Experts of a small language model.
Size: 13 layers, width 384.
Below are experts of layer 2 (counted from 0) of a mixture-of-experts language model. Rows are named router (the router's row for the expert), down (a neuron's output weights, with its number) and show model dimensions 0-191. Each number is 500 + 40 x the weight over its row's rms, rounded and kept within 0 to 999. Numbers have three digits each.
After each expert's rows: a language model's description of what the expert responds to. This comes from a sample of Wikipedia text that the model never trained on.

# expert 9
router:453467541446516435482508558441468493566567464465441527548461529420476445497433567511565491530504519442532528544525473564480524539520501499472465549545446565535486500474481474547540552553549446553468488471510515490522513523591507458456467476551509454535464478444539477469510438495510432447508507463538533528577424438470563491520519464513542467574553466536553513467559537524492413547484541478536537569461585512465486442459488443513452534524474539517488451499501529447455508543454453467487461446522446519496476467515468469451537527481503442522536446515468554499518537472481459478
down0:501532487435463495533448535442525481529501524514501485479552517444511503459469522514482536449476484511521533512526448466492481500516494532465458515464555520443511495523459503600452491423525486552560573523522462575541467568450565520523518558443479483451510459549540492577475471482453539527551424483472539559471480431445449601511452538482529500511454566459415564481469458486500516513401446464452533484533514483462457523520491543471533577457483489440474459491535505511475483483498442555535531521440464518477490473506536491509401524533554505405548485472451432492468481484460499469
down1:491416474455420472537529512522493547523504480485500482492534587462440504508512564476469487472460515477491429516505429527518449507495493484441522485528496445519593528512524541491497476492431590506474542470476504522496526483516494494486450494463533489406483511476533497576556479438583475527407501538549489519520476481435522550462544533437536488572509571517510505514461503530548510497520479484513456434435444508493456492535559525547481510500516511478494518485559503519491505502521458528583506526579500498514435472447480534541519479456552573631528483595430466519531475498515498435
down2:511495539519496557539527486537523520523545482516539506511420539518473567487441495479570492461436512551510526504475496547464514472532584507485510510436460493502460537510478503460547527524502444467508525572588545510513521465543526512506528554487571463511493528441443578541492458504441453471523549502502539561504474507535470538496514479507485551481576496490548505528488561418535449470527498490533439511551406428481515470505472501524546577486493520566483528472549538421508458589525523529507433471508476573597480473487548507449481497496503494519498564537478492450480524456435538485
down3:527492535523515511563474488504545501452445472458487427475557490438497557496507484459526508561548468512507536593478505549473491503497483530451468483440500427487463438453522502549485500544453504464544477506480520511510502444567475484455519474495583534588487505527492552529416436480476518511509591447536509474538481473530557432511527538551489465468507458413522470450496585538497425431470528455444564535527451461480438502489479488541486523443480540501417552498465489447466473514447459463496589522516440523530480499505524443451518483492438428435495476474493509449643473483476473465
Commas and closing parentheses ending names or lists, especially years in taxonomic authorities like (Nielsen, 1961), plus and, which, The.

# expert 24
router:494463581481533432471474514425463515495605448490497519563506503488510513509479569524514524501572507458541538553526529562504501532504499511478485528495439510558471456439481477500510529530515436494474531492500529523497464548523560435446472457504500414559448497466510482493519470463546438460450478436499543562560437449450546469524517461525524496568496458556525520453547523522442444542491501483490560654487534533485484504469420483525483501572487566535475456497455519463449427548472446512548440455522414563463444424540460458462518502494478448501536462532447537476496528465464451455
down1:543543434454432449484531539482439502505458483543597481512461427466598490493517454467517550498502481531488492514508509486540512418448555504522534545504437443485492572489508575463455464506461507428469566502477458525514474477462494518443430526556540532494486438453475486503475512490521537488448442503534493462455582432452454511583471523486554502540536504544474500418495545520499492475517516433476485535500541539477492458525483502518543500510538464528492569502475457549434539493538522503461472500572541586517504511527502478476417511522482538435516477422478443467464518489510510450
down2:519428401481491473517509474546453503469448553472464503474483477455466469482540494452513522539530549468512514494477423492557543491526521467491448558514436589511456540476503492507486555556499520469539475488480562477451516561538593484516500481457526552544469591521538577485542437470467458473520518481493562589532484525498497468451527479534514468494487559546544495557526458514469509574442554500479433513472548445444539499467499538517473496538526468459489474527550504545354546525502458499430484560467510534508448551504544587566520481594492518488470445520494469529572466601524487454
down3:512469548461494444487512530442510496429452541453453433389513470562531489517559488520450459512541507521450514469527509437539536420452510452522429453430482513502586463533476406481488518497437516548399459498497551519560536542423482487408534480491540560564471543499475539494551521451476514486460400443544454562496475472530562487503472461503507542539570449492504444534423509423526482483554476463494552513540517490521465431458527526487531478501523567489512552497521455438492490497496445541495491498456492500544498485515499530504520550503474425539492478444545525522502523514491460581
down4:497457461433491434524530536564505530534491522515473462539447391555483517474487541546518498520568459495526510469432411528437519519463453492445538541549465413566468466513444494532567491502463496469443487467489574553449450483505515557470553465475462530430501482514474413531507455512441463507555535496525517583517435474553460476487488512577477478492499461574497527488541576475570492507486483561564501447466494507465523454476449541505567528498531535536443558453618508462468554516505428520535490521513468544480524508455561504573488532505490447533494523508512533552519499540453516497
Final pieces of Indian and Slavic names like ara, ra, plus City, New, month names and closing parentheses or line breaks in match reports.

# expert 0
router:477477559462498450451521534440455487537551455502483532531441491472509525487512515545536485472532478439558559531542512540513505509537494509445521565536449498556457494461476460565554533529515436492512539440476578484535501547535565462472459475456546517553466463474527500463519465505557436419458565475470534536552409463475557483477518511529574453572498451506534517481539558538464439533457542457515575609468497518467494443404459473525468526533512525525485458495464474473466475512441469532460515457559438536510451498554430435478553481453548486538555454531468539501525547475481459485
down0:521542562469538401517524466509457493532509521523500517469502480456510523514553539488503417511545586533492452562494493518433490555457430505488558520500467490514501496430462426536586499507569499455503503539413471486478538558494494480454550516507475447572481528455518539516452435459550532483485479456517513472520548529518531495515593435550454568482473454545521459486508500509519503479491462453501602497470463517463535522521483452519518490493535499558467498468524534459551607467521574416517534439475500459492448445510524518509501598476436527465480536494499487486594528427437453556
down1:507480464507431449513490515447508577413555472474465468512428402533542483476491481381452573504465515464509463447458447478490478465536537588527502551513467571444568530529499518496531507526492540511524558485474461451492475416541514482473521492429472427494490498556483466510540537581544537552506503523483444452441519430537505509480546500490484420504451567555489534565521450468449479504489514445490448508504535472423477492531535511471403450554522527457476474517507546563498513540443528495457483517546465509490463473461580483487509474375443501543538487512432449481508484499437510518
down2:540403534468538487514474444458535542479523491529498445557485508539489561529477544493481475529548484524507458460557457519471461548524523467476399419428548452542451488482531542537544460470452442506539530470511482538459467511410545526441524524546477449502468504407585513475524527489394478458568456534407528520503555506475515521491490536485467486521533546502489486539551524470449521428532489605508470489487484546567574503443472522458409443576592410545512493508541490502463502529492543443539490548505527513482439505473568503485526500552496514503525515521569488539526512479509485455
down3:468473447559542537502536508446448537524496455524515458469521448532502494481508467428586506530424480553519508509542506536586526459439458524534533480490491518548576502468452503449419554496491510553501508544498551507530544482477549451569460498510507535482559484498540474476542422578507527480513513525413540542538551576501535502488483492483566500592502516398537515494503549453525524496459524514495521497474485501458475445522557473494549521499566470499510479552482526513465566504580558559490533495482459427567498478495527491524497520530477555542470530510437516502506551489462441512
Mixed: decimals and years inside statistics tables, plus mid-sentence function words in biographies and plots, such as was, the, to.

# expert 22
router:468468559480545483480498525353445452480575474462462541562479541455480511515483523515558515480516496488538520530528498524483520524521509476486455553513464528562466458485457516536531563535511466521442524451427524495546536520575526441464476475514473423536485438476526510469525490450530454451488545462496527539519432443440560472530497475550533467579506441564522452479533562505465494538471515482498507595480523532468511466455467488521437536512479535557503468508476467455456506508461449488531411465527400564466422490540411473452513545484437460530551467525456563456551554523470442462
down0:446539518519557475492495466495511551457489472564527447529478534453515479486524467510464468539505511468510502492530455585447497545449544525455489527484541564466526479427539469499530553516525603480557496517534559485525427520512526519544429507554481419465528488469497433491511538493537540433513556524458448457543460408494582526498461531498464474509511497509586468452547444520510587433377469538487585512493459473470489521468458479502535496529483473412538536542532522486535551425526449538475563457473438488538443485554475508480534451459437554548579529467569474520506459480500461466
down1:508535550425527508553578579459512502459532462487461485571496514416543495445524449508501508446535499503471530520465527561542496442488409514506537512500573481528531459563542450474519569410491514490522492532461462546533508502476487524580471498487457462466521517484465532509570426532422531513495472467575491478531472511491517470524479505477513516449509493533508481550529504582504477467468473517535482501469515497541510540467451422483475490437476445528497448649575476523542487472493498483475494467373474492445447446545500459559463499531427556505548566477485458482517533508531497486
down2:537499477485510535472574567550476520479475457504558483530535546515523514555492459512490507487537434498460493494547421490545451470532503445540464542544475460492523502514527456516510544545452508502524441556582512457453476516483457456509519496500513498500512550426495491538425491503509526448472437475472508478456536461487528471493539568460557476482485513480544474537500493428453511520432535533495460495547572475515492547550475442498524460513536418435450563464440524526492507541446536534498534497476511489513524548537511483525641483525502572540529548486497429479532461507480598475
down3:451452475485549522497568476457432544556465452601514492482477475514570534481530499521492522528524565441534529490521535494484501435471517468540530552491449524500546431555491514535506517561468455508516471421549505482540494432500555571525512521549436555454484430544541520503446487517474522446484566491526535613537488519538479451498503512446518450480488485500464475512504483492536538555567465480451493512506580501553523454465507524523483529518499545492556499441501531404449521399528519538479488542411458485553580508538459434530484489440470542495518521531458471505518493466474462537
Small numbers and blank cells in sports stats, election and tennis score tables, such as tiebreak scores, plus which and since.

# expert 5
router:526435523514575493519505553518470489558474510500451495534495516559443435522535542595502441491545509529495464505502449501505488509552466410479458505561503540495485473521492470542491533491580418529461480494524527400576505570458538474508475476563513489549553445504475380505419496550518510449508585501547485441543513487463522516519524493553479499546525487494488500519594530577467436502485468547502512457470560503508491460500426505474520486510548497541459467518490576458447451538463510528473472485569541527516479457540495518501544506516478501524513454568523524516563629484566433442
down0:477530514523507483522494477372496460467561479505493487455469498523527518567553465481516496435551493532507490499549511454484478442463426581496486424517462475511476347457536509470568555503480544508497555455496491541535445480575535526457576542483514440446439537471476494445554512510446492487486395509522501541483519534580462559440395479528452522520471506440474539497505466524537523483493484531513565543486486559492508513446487523519462511527537576500519496477552449567460567434506455451511421499522462445543497543414523522504498529559510513515455541481440495393539409556465521500
down1:472519502582512540560495548487464496491512509513465476508539564557516499513481516497441496500492495502442516559493548494478480555522456531554473454574503463530479532520448553484480491557503556545512530459535431492549451549472585461502461447488503558544541435498479495545540542483439464481473496546486498534491523475532521514519512422494471548561445452586366516441481519474467506514575466487522452571490489441491479483493534504475521522490462519515472477514505563528507553466493526501470464475513561447521488435504539485499505503513492438461468520433472505586481423489506546461
down2:473514450506398528503510388483453421546519482520520464428475524455484509452487474527521493551467538527569535449511466499526548541436489447454440471595494471488453556523540474545513547492486511513562478430462520525457559501515467521439523528492450521509504469418482487508473468565532427565526488531538476493522510524543457497476453488544495496485450489466436559513539543460451477528517517449526442573519471535560520507502500523468428422508456436459430474522480516522521562493518526577477457507457495491553583524546445494503502513501463497513559493527533494409530519455492525519
down3:578515528529459548475419407523551519462518467530441576500504553566499560477450563595489482495419562553462490474527506499457504413451434490494459492561455436562528532525485527511508441488514516472468482533512533430458495464530502485518440546479448482442501538551506444430500465527518542544482516548515488592502467517561452547454549543454488465477474515458504463580556487484486516503510526491468510504562514449473507538528606472558525510517533568539488544524512475424519520538453471503479509462526427543540514516541481469459475494435528506501512464490458554589530494511583528602
Nouns for countries, cities, peoples and institutions after the or in, e.g. Canada, Hindus, Army, government, plus plural endings.

# expert 6
router:487507574445528485514516543455439481525596435486485530542450510425517497526564521541578513395538473468525518545535434597532521565517469506416456528569443559556449476475541489530536483547538450509464515466458557452538488566557554469445467461548568450555497468483518511443504465467523464469504516469495511538533479478445536472455547475564537472534539418552497504476501520538492482526462533513526554582439503532461482427505457469541449523549498547561488444509500482467449489504456470487525458458534424520478448427540459455489489535477464457520543482513433528481527529489480475459
down1:551534489477452446488537500529456430489516561539472496481476460535555504532459491480536481500445470444504454502510532459489539460471482509550470504472528480474445483516458494395550484538435499461446486493454480455602513538579450569470520466485463503507476481419502530432456522489504423537494534489517478459566480491430509455534474518451455523536451526533517519399520503469518533547589484495525478499549483520481475487453530507487535481547493495462492510563518503444473513501494540598485518527505535509440488461504507480497516419484459503449481515529515463425478473479494555406
down2:532482534513526509486530484506492514431474540540546578507512469535473501516409425526533495519541483495528502452522511507577540470516551489466524486502487503511496540504511497518558505520480502519422540552574571513535555516479495555501477464535531520564442535506475555485488480431474486465453537537508461484458508513552457573530482452523581504510574434516482488528440521455519591519451500524507520499489465519469492410459516449557461410526513523518459494503448444462501524475468516472545562506503452449469493448525527425487472463510458477532471433481512478519539485503445565454
down3:514462482482547488499466510466535497522456548463482533521467515505498505480551439483476547501469493596515532550480529480495494456536429601473487521363475540469493539431472493448509488472436539526463498486544547501479483477555539542549430448475565476476485531491508516529492498506493477554515422461424511454491441535503477467492515446517474415425495497488601511492517461464508491496488484555505477497474539439501539461478575403519503560505515443486541471464451505503475473554514461450515554537413496485527537481534475529508472511508522541490470462515548495456502438475522506540
down4:520486560491508492512448588511582500544494469524459477550477530467519498477489480493440511495489476398548499483481600528472494416440467499537442438392484498547500502548515471504421524546543512468575470494489528468512502608443461488532535490519502544487552463507524431488447550506575515449592459522550558522487511524531515526462504481490547476509467569461471507492465485508494479491510495557588500562517486487521510515546491489498478393485528535459413462524538420444490399567463479550500479478547515535477538542453491510515487500492571493504487526504438437522500514593484499526
Line breaks and pipes in tables and chronologies, years in parentheses after album titles, and words after modals like would, could, will.

# expert 20
router:488460539441562441508510542473446503508586462465467530529456510415504523500480532541518496457541485477540519520526490557511533555504453439466478595571461553558466470487463505540536533544504493498485538468484501503554546484580544443457459480528542490542432434464513478495543467475522440489495520450483518528553468451456550532525547477552542498636496436561529490458544545530476453536458499500511512540447528498435492451458465485525466516528460536542489481533497503450455469560457458467469460465536457487488402481556486446444620548452512468544561470537456554474541538459501463456
down0:531467508513492488462453532490598501529556475517468418562522510518440483552406509500555458547493514495561491530531524520490508562529472505439453443561484540422448492445568427510465568497527464524514498452561541471519469477535445503530479504517496446472491508476454463523523492454500497512487497494534532463468471482422456503573524503550551526464473488447494477527501454495445530566465491502537493476470507597565444509481536529573456493517504470506528502519496409502534527534521574445507539577433522505473502483468427425507456436463497523513449510506467505501479578524434485497
down1:495579452449554456553603480450494415489508490440477419472508473567462505527514459537472490470499492541535480471529497512500431566464485480516462479445533488532529423482481542487501521512508568530475446458472537469565526480472544535489494517535505540521450485428492487487486521583534448549492455528485468516508518506511507470472574512570505501505530503515542471491470495455476575470542521562533502471590491504584486489526429541442481492492593470394542521504444467528458460543435523506529539520528484502467508484498484537498553468499497474488477432476529543543531431586468505448
down2:434461470487565495466521513540513449494449485523510473545494485458592525530497423490529539481419534507537526454579507532484483520526494526508412519441476524485439449534525481571584489574485496519509539444492469498511499541483502486585467500549472491503557464454488533495462528557506499537495603449498515540456511480464436499606527467481551566507537531579575447552485473512464444515436457520510484492464490469459404511517507510534539473474407475481582531458481500439505487467552585465562513459498533467525495582537570470563482517473476524446526544547510531515507494439557468458
down3:572561457532518538506591484487533540590508420476537519473507487483481468545462550539518506458487486508517476455468525524443512491498520481545523534495556435541491571601496506510489465513511549527518479480477508560520508428475455469550508512482442469520511500514470493432480489543515471447516467381498481506496441542467603412540452474493527520484449487497441495534578517454545461411494510512504453487493469613502518447449501505551469509461466447464551544555445493526461496580567543519453519494497550516439459492531537500515456467518496484461460429493548482596542532458539458475
Function words and verbs in prose, often about sports results or infobox fields, e.g. not, to, defeating, Clade:, Week.

# expert 11
router:516457548456499472526524559450475495549551461452510518526457483541505512549470493496541433543503483467546471487564474523528479514500444576443434465579491503511489473456514467545472550492512434541453571441558472505526500484551502472467458498552440531548455512508503461484497450483540414435495500518521494490534519474482540547506524430593512517495600458504510481455480525530472491497476587525511555535473528601529487474478447512565492494508539517574532492514486530493501461531474517428450457564479501504550475516532511472525500508469542449545499492513476522516506524552429479459
down0:547511483495502467453558541498432567566539449591460488469504478458431512496476496532486507423465489479581460530396509543436469479470452474553523538489477489524527546509478486571476506477473463474507488570484531520501519593482495524474492557516479487448577485540463496458433467481451461491472534525515489499470507418623507465482434470571494533467489551546409497447474460435467522508485513507541493479462516498547402552530518516551551513464462489419459477527515446494511466534504517537438483515441477434429456454466530457448440520510481574525503547499489455549487532532454485508
down1:495538516444533526422542513456506542473510528470424476525446482516475500452556578535551429488526457470540461458498489414508461545490520506501513521477466457513435515519469478538461518511492460536540505519478507446532521484477418505512419464539480500545459500516464531521553529431550481545507484451534560566534505511493469459502516493521540493511564526582513547539486478500449495499530507483562527466516489466513472494530502498501470433522434506512561523413515525502514561496536474494480471526558543496476544480391520455589574548519473494555521507503501496414483513506457481486
down2:505600492467490516483471493501561515521465496499505507471535530465503448496450490508575504567448507446518466542486486452498533517485488572535531497550478487457503465585549509567450507474444546456504503536463563545433492520564469518467561497544454514478502496507573512409589490545477535486446477496445411475467503531523507521487524439573559515411491489533555522547551576559487484596459437457468514476548502495525545475479453512527500466525537531512504477482483519534525458518461478509599493483520533457536574468603443482431534550459508519466520534553473445446539510481512537590
down3:507509532503470558470506500458586507486553524469522501498495539617496448498454506463454432453463418488463464490417471464520456526536513505460438535461484495579528441491550552545555552539544514512502464574500541484529520496469537521517459489475560577569451457508497495480482535416523483500501501476541397457519556534485555537464454535556486521455498448489536507494511495512437507545516485508447478463446569460482471469483465488525515504568476521433553516524559483452465528527520472513493477517571514511523460485560444526448475485483502508554449518537456469491474531510439451545
Decimal fractions and numbers in tables and statistics, e.g. 3.2, 5.4, .0, %, plus coordinate digits and year ranges.

# expert 4
router:493514537497528585505479546504484460505598504494456528508518540570449448550525500457479443457540455445506474572530422531538625498476505478489489536534466501466477526482392514566532483544517458531484414498461474440546506547573538484467471495495511457517503451452457466497494486478417511512451511498497516512545508497496526511489539509552516478564560462540515463463559518469456521568517559458554528495473463514510505484490494476498518521511502533538490463533485461515472489553460499453519468433554454479394456423551498436537611469440559476504561484506444518451521533476504493462
down0:477495481541532429590489459478551473568438506560469445398558563475445443527474478518471497493465457466524461537525525523484526590484479494599549552497596448493541517535460467469497545479478534508446445428574505498451442509481537529523515508515520485545504458505417551446504489543511543438525467519471484527500537560479459539454584513398507565468463471509431443522506452498527506480507560598485462555498468545605528490498420438448564512536446553493453467488530510498545424555507489469483499520419466585576506545526529504521551420462511531510459481500465485476522512424495530504
down1:550535449499544530482510538490423514498512404533501440489453484462565561495493481500491480582506531475535527541513478442531415555452512503504460508456510444505447488502523401472563438530538451468533577454473536403485532514438541527549471537461487531512491589506483521558483417526518526461477470475474449475523422581537496594464446458415521483527523543519510454474496526497520509499492473462428509569500509501463559421544487541548502497492495533470513550478513527432524458552523534424575552433482499512497495526591509532492470515576516501496571527471511588578519510519523532460
down2:532514559534461470488534509545494549458488595499501513518547537508525541505487512475475489560501534497489546450476470457511432509491539499483553510492554428528548483474502410449527528501490471555533465492532499549533525554488463503476486502439494505469500519534551453483438434449463504505404486570478475444564473531514479484523446506466543573526496452419539484487500509527477488562439498586517495540523492470514564471496536429506392491556549494504578561476428465385486572577446579566512512522533532562514565473481477431551473518487529543493482485570532466512519515516537481475
down3:588459473443559463467544520519515480480450481471535454445510500423498493548492505476488479462426445447489457452482511503565511539474523467461475399489470493471497630506567544476510520519560461468491505547580473489471526496439522450532520588505509488549467508457454511475453534487501405514513509435511542557422505481490476500500486505514504516482539497482519535526606485381517539468491524535560558491464518472433484473582494532464518588485529475485561520527484482474463520472473479469480534467510492478443506488490481497525482504475547431482495430381484480564498540483484488496
Opening parentheses and bracketed asides such as (born, (age, (18, plus coordinate seconds, infobox field labels and quoted titles.

# expert 19
router:494457531454540386502490538473437484515607465483447532523481524522465491489539558517540482485556470468535495545519393528523543535549509526478463546544461515543495492423482443535508530550438435540479496418459531510564494518562527467445464502535487476544419446481542502480491476459547455476562512451528520559512472461441529451503509478530543467546526440568518471453565533513445441547488475461509523579444488546484483440466492484534482494546459545526479434510459504464467517538456473487485481485503425505474485444557472488488599503472456472509548469540439543452559526456454448458
down0:527502458562511529537501502530544544473485525572516461506524551512551446526482508480522510506544533436541526437598519522465438493438515486476476509464536552584505534566539506499462471532475532470503528489510488493492575480481511435457462496535495521518497406541557484523479436553558454495460531519544465493549467539502481470508480474498547501466509519529465488537428484525492456515488472469524506566488463483498456411532552556553445538500501438508443448522548474498537542438523454494575482523441487528545486548476533462521520489519544492531506543392504508490454494450538569503
down1:510511478503467464467465516519495476426518446475501525552599489459461486453482473475496549543564474531483525504494487470442488486521520539498495468553511458480518465461432527470525487476461485478593474579523480505484575478563496488452521477479497535433470502584468464542548505486489512511438444541563506434505602473455465515580482570556526490520530450545504493551473498488474538517412542499565554452516487478470450511557486558561455525488509456535529554432495541518566505528507563508489546439495495523519569506419464457459506428475565442478532475527555546508474483431542462468
down2:542475454455509492489526388601478429465519501524456439450508533498502509513549462506480512488483535483477488500512530520519469453490430470524490562501448447434493569471481462529419466542512507548471460580540494463516508541417464521498455496485461519503546490563494507525525469519506502544518558537487550513527471516570476525461425494496516474545464497491486514485517482507535531493473464479492524501481478545545497502474494459502532417469455470476509545542517600455443520546520512528487580404509539502434536491501480544603482492457562483476453443570434463551472566528510526559
down3:426527592447523506525470506503442474521486482460498492503512631459574447484504417559530553555490490499538484457449478496496577503507510483518509496488540565460523500508558549514469463527454480450432530448478497439508484470506453503509516533528558507492520452562483470496504504487500545465494494473615455492475505491490503562479493545548486585499549516505646514446481478474499476500517527519478541591470479480499471553462567484538482519570531494520575526493564528455518500449535474517464501584495497518482558386513590556484475565528511458490503520491482439437443561540541513470
Pipe separators and cells in election and results tables with party names, and semicolons after years in synonym lists.

# expert 17
router:476466543468546463462489559444445478549534425499507495514440509470511507529474528527524487466558477473532509511528499529548527555524484496489465553527464510565454498445477473585541512543492486503463492488450570501549506514571527461483464430516550403527431437480493476495527465490583449468498561480525537547545412457483514465523539497564573507610519442548511408448552556513480473521488493440505528603425495520471479454444483466562474530526501584538482452486489510479473464546418475469498465465510447539492505525544413476443489519474483450529540438551460543478525536465487500465
down1:569511501541431494499483536528600451551470431574540436531486455460630541509456453458491497459512515509562489495515461443454539464503437478500528507541492477512431490464485463482461444471521503467536545413496471580493493525464441467499475464454435509445545438505458510472530478471499537571453519530515493502476531522542497509520546496494448461561503492414485466508465481504519522572455469588541579496507550588488428452489498512528550436511552460457439461529529531501543556508576535451477520446479466535543529508506480486524505486489468547479484554496497465521480530516490467542
down2:485540423440532527438407477496470528491521517556564480457480486517443479488566472489538479489456563525468503520463485495507510543447537531537510565503507513447536505453488484528521569405521454484495406492471561481481549479571461484513512542514491508494502497519516465487593523522465491494366491502457478543482565505544497538448435499520533474459512529548470448581512514460517556483509570457540488517479464556561477537521470448487561475482476518513504476475411491535488544445423520465445534529472495513513529523479532456467598535499493525532517555512491505499450504530461455488
down3:470511468493455530505505472460535524484483506455452476492462509523531460535519423518417474446522523490505502496548505497534491550487519571404433493538486513518470477463526479493599508524501511462574509471451540532474475522444489461556467565521485444451532508490498489532528548521529364538477518464521428537432454501476456502556522455555503578415524519555530482501449533491496460507546569523438499470508438365476509523545519559545517471450545510547517427474543509524499491508518425514515551479444579474426523474532503543444570547488533455577497510466538504493539470504474507539
down4:503439500436510492439421415526503479533524420491487561496456478489496445483602512406509451509532490419547545533535521557502419462497498480432506478545578483445485436482504510487460494464464500456443445519506452451462496443457497531528522454543531537540510507441525486566450497507494558478466553508502543478546519377468475425516470467502464521505499498436512500511448566539474437499438505469530455538477411533543511394535550493556520569494485501525474541478590486431478497465505515379488507483499533470542516473467487481439514502512528511527463482509523448444512451490526546539
Bare spaces, pipes and line breaks in tables, plus infobox labels like Coordinates: and adjectives in names like High, Old.

# expert 14
router:444478569466516500464512549565423476574552429473487517524503484426476536509485534514531504516544494446501512549534469600505503552504478465448492490522446533597478449471508442540497527530479449505453531460452553513522508521600517439476435453533515521536448485464505465484498453448532474469502541449501514533559457460432527508471529519548544445611512427522505463448563543539465454551467523449473535559457500538476519455451483447524488562564469578581459442535462504449463510539442465476444421442534470491467475502536495448425491480479444450539530496533479569490512546509475463459
down1:473549456508486500497490457559468471528509501522506483430523498575492436518455448479440408519542466545458461454492544522514522428532533481573518495484510523475524480489423522489492538497453510505420507500536531426546491486490528514465488510530546509420543538496493461453495489582528552494542482507497471467440575502501490520465449454525498514562420546538534483479555516467555513558439507526510526428500510455459504518508548480494532554487474534450474477523537518505471504468486514413518500501520532536505445542488534487499496520535468495490427538499467485447531450517454579540
down2:443569561497538439561517462489537474425529463440559453461495441503437498502440455516526489519493475521473439497503523412508487520504504573515503510450468626441460544516535489522469490555509490460497492486495523500501478438566506486542549558498484537434464522521501507481540499444546489509483511504509529516510466458551523514488495490491514408546459544528544522510481483411530481468487432490496522466543422540516512436478471511480519492424576458462491535549439526510466600483544508444464513501467503536487571486474530512505467570511485568513498427467485466515517443620541486576
down3:462458491627503525550512509565542554566562569525455495521508484482475463532504585523545492469471530516514482486475492537502541516469492519543466520499503540421513480463484544519467556460446537432492458455441435453498483526486576518522493450454560478528426477559494583479557454523479472401442569567547499474494528449469495532570527515487523496545450498502572550442494476528490505501518439442484520607532436522435545470459507493496491509509492543500511468497551498553560527413444425421501483497541485464531451446476495516502591518545437522534479505512518459516474501501526462458
down4:513483532522534482508536468453579544432537424496559510506481514522508511499490511485524458468396516439525508478583470510524476385480544549478504453409511476521529448538448559501497482544478487492497550462493521526549519485451505482519508485466540447535553493515488519440460549523538475510499510458494513495488445543521465436515517491537549547507481421550491550490500522482545440462563560457552548485521512538517456586527470468535494579491476521552478483497445492511492521489545410544541532482610472518507497545525513547451465451465494496459505570458471564551468423445483452467
Pipes and line breaks in tables and lists, and disambiguation-page wording such as may refer to: and (disambiguation).

# expert 27
router:499488536482581494513504490394457493523580469480476531551480496435516547523471536538528486462534510456496576527508450591519535534499536522480474561540480541559461446489508474531521496501486462457483553472472524514535495522529552457424468445483513416555415463489539496462521477475513432483507536486516535548542398453455555475500543495533524438544563457517538517455570550487465460528453510477518544597456579526457505474449438434522491494522488540503499464501461450484488517542470465512499439464526442509528492470543473469412533522472482433534546461532415560483538545481425434501
down1:448512532546604508479490484444517410452553493455509501490497459494483539579555446496486510507517477507493519550483536494456559547470468569524519497346446523490447551540530511514448492525489498549509515451509435532499485571455505532538483501528523558441516469500473494541477578502552525444530468538492528480495497491540510580567394528571495483549475522580473438533498503507493496396526518538481430495554538459571539571489437525463461502481438481493507475497506475536518521540461540560521521465460509466553561558504483430548433530455477497517425467506502546576468477492454535520
down2:520473537442475531498437450534476474508423464512488480496496472532531524514463515522502492534523507470473522499479423538436462443533514556464541472490505576488404482467475580588518542409554530525555539441521440506552527539531518539485524577527486532481514509518532476581525495446606511493428445488547497465486490546471516478446495483491437516518483438476595439577595433559440513524534522522481498520429595469514499501422503507519527529485519522453485591478575427464460457574531521565486468485524521459423508502544456513479470440511465492463496572483539438475483523517520496458
down3:540435496480451469524503582465548471519516544582514420522487549401483600508481419499518488544485506485623488543494440516595443495501531527462525572493499501540469486496571545516467531492501474495472539590515548471551500515496423466524521467442512482489481527482543547502516477523528495510510493483551400511453498449465513565492494408426473469521528526467496555517526568565511530433493451503483547552522481560478516500441516542543591455564467513443504481480583485550547516462474496497529502537561464509504516519498535477500487543468495485541465502558504475530517475549537522520
down4:511479486508490546586482500517523536460456444540489498445542502514520436492428482461475488493538398456536524502466421567481489505441521522498517469495435488474417490511515549586522508513452586475552511562494589518519494441474572502610517515467503467497542489448499487532431517467513482476473501549528573484507549444489508494503426561446506545489530531501542515478528519499503524498535525565478494582531514569503502502441453492525517499471502498470495501446492481520571524479545543504472516490420563522575533547455492501501472546519515458484556553462545451489462487544445457557
Temporal words after, later, prior in biographies and wrestling recaps, middle pieces of foreign names like Ludmila, and pipes between table cells.

# expert 15
router:481459541460540464499511530438411483505583485512467545536493493406467497509491564513527501479559484427508525504542478507484501567493468517474525567509432540569452490467495432514530566539532458523479515414484540529540488567499518429444469456501543535554492508454523473465484481444565437505495544474494531568587476489448513487501563481516520478614556436525521519478547532538463473555506541514548539598472535528465486450442463506545472530557468551544459489538434502460445453521470476471498495417542484562457403496514494469420506518488431448534551486556469545447533560419512452447
down1:477492484488497539486466544551516574569548489552465541513590494449519507498513512468535388391485450517503491560442477508602481504525414479529555559504476484532545494541516456507515553535505508496560503515499522456432575489534504547482529540533537528510483451456518511457549529507457460488515564401501465458492439493511457433484454547476468519500415478491551393486481486451535568451486420491494517459531471499522555529475544557443509451528546564553468505472480489493518482501520475506463533538451448490476492501464449523466487494528477493449536512501535486452454467518560542598
down2:526574475503459447509485484539635497483521468508520466491536513490554511499434502551516511511489559473516584468489532571542474499448577584511505566525593537483574454558502581503436560493531529523544431559455461473527553520488484508485507627436496415497496438495487554517535470475543519508521544436504470500518466497573491477497554504495517493500531540452443491491452476560512476433484527481505452492526474496563441469548540501543483493523510513516518574554536493466451475474464456483458560488452479547528534458475524537522553546500530473517489477470434530562444523508466540539
down3:533553586478400508506505485560530472464505469555484449489485420483469518458439484554553548507507463452519486530487493501562498486542595521525543488508467507550507492487517568548566483515510458544471490560532526495512488508459493514587463482559538431466516459482462474432563458499518548464453439532522492449525446541497453421461504478559536561386408465600500483486535447478470512500469452554547548479539422546463498535579505501473526509446481471445565476512530428504515494495549486516494466534486593502442527493460492521535501449478530468475530548518471468541486520560431470473
down4:458584508555528504545574454561505497501527539517506501527551476460448485497516516466485428531468462520533478498599498570550511508494525461446564547524536510443538512569497490452468507535523482540444492547496571441462520541518499541475531507482521512413511488554520501528497404505487540448497498470488526477444529493555476517518504475492528503500543485530554447398515433533510483511459439552469529584516531461444482501464569471581517539461526557497446551488487525517449495547572565570512509516516529479483497534495477492493442545448469518519483559472496519458467502553552502438
Pipes and cell-starting words in data tables like Kitt Peak in asteroid lists, plus name fragments and the, than in football text.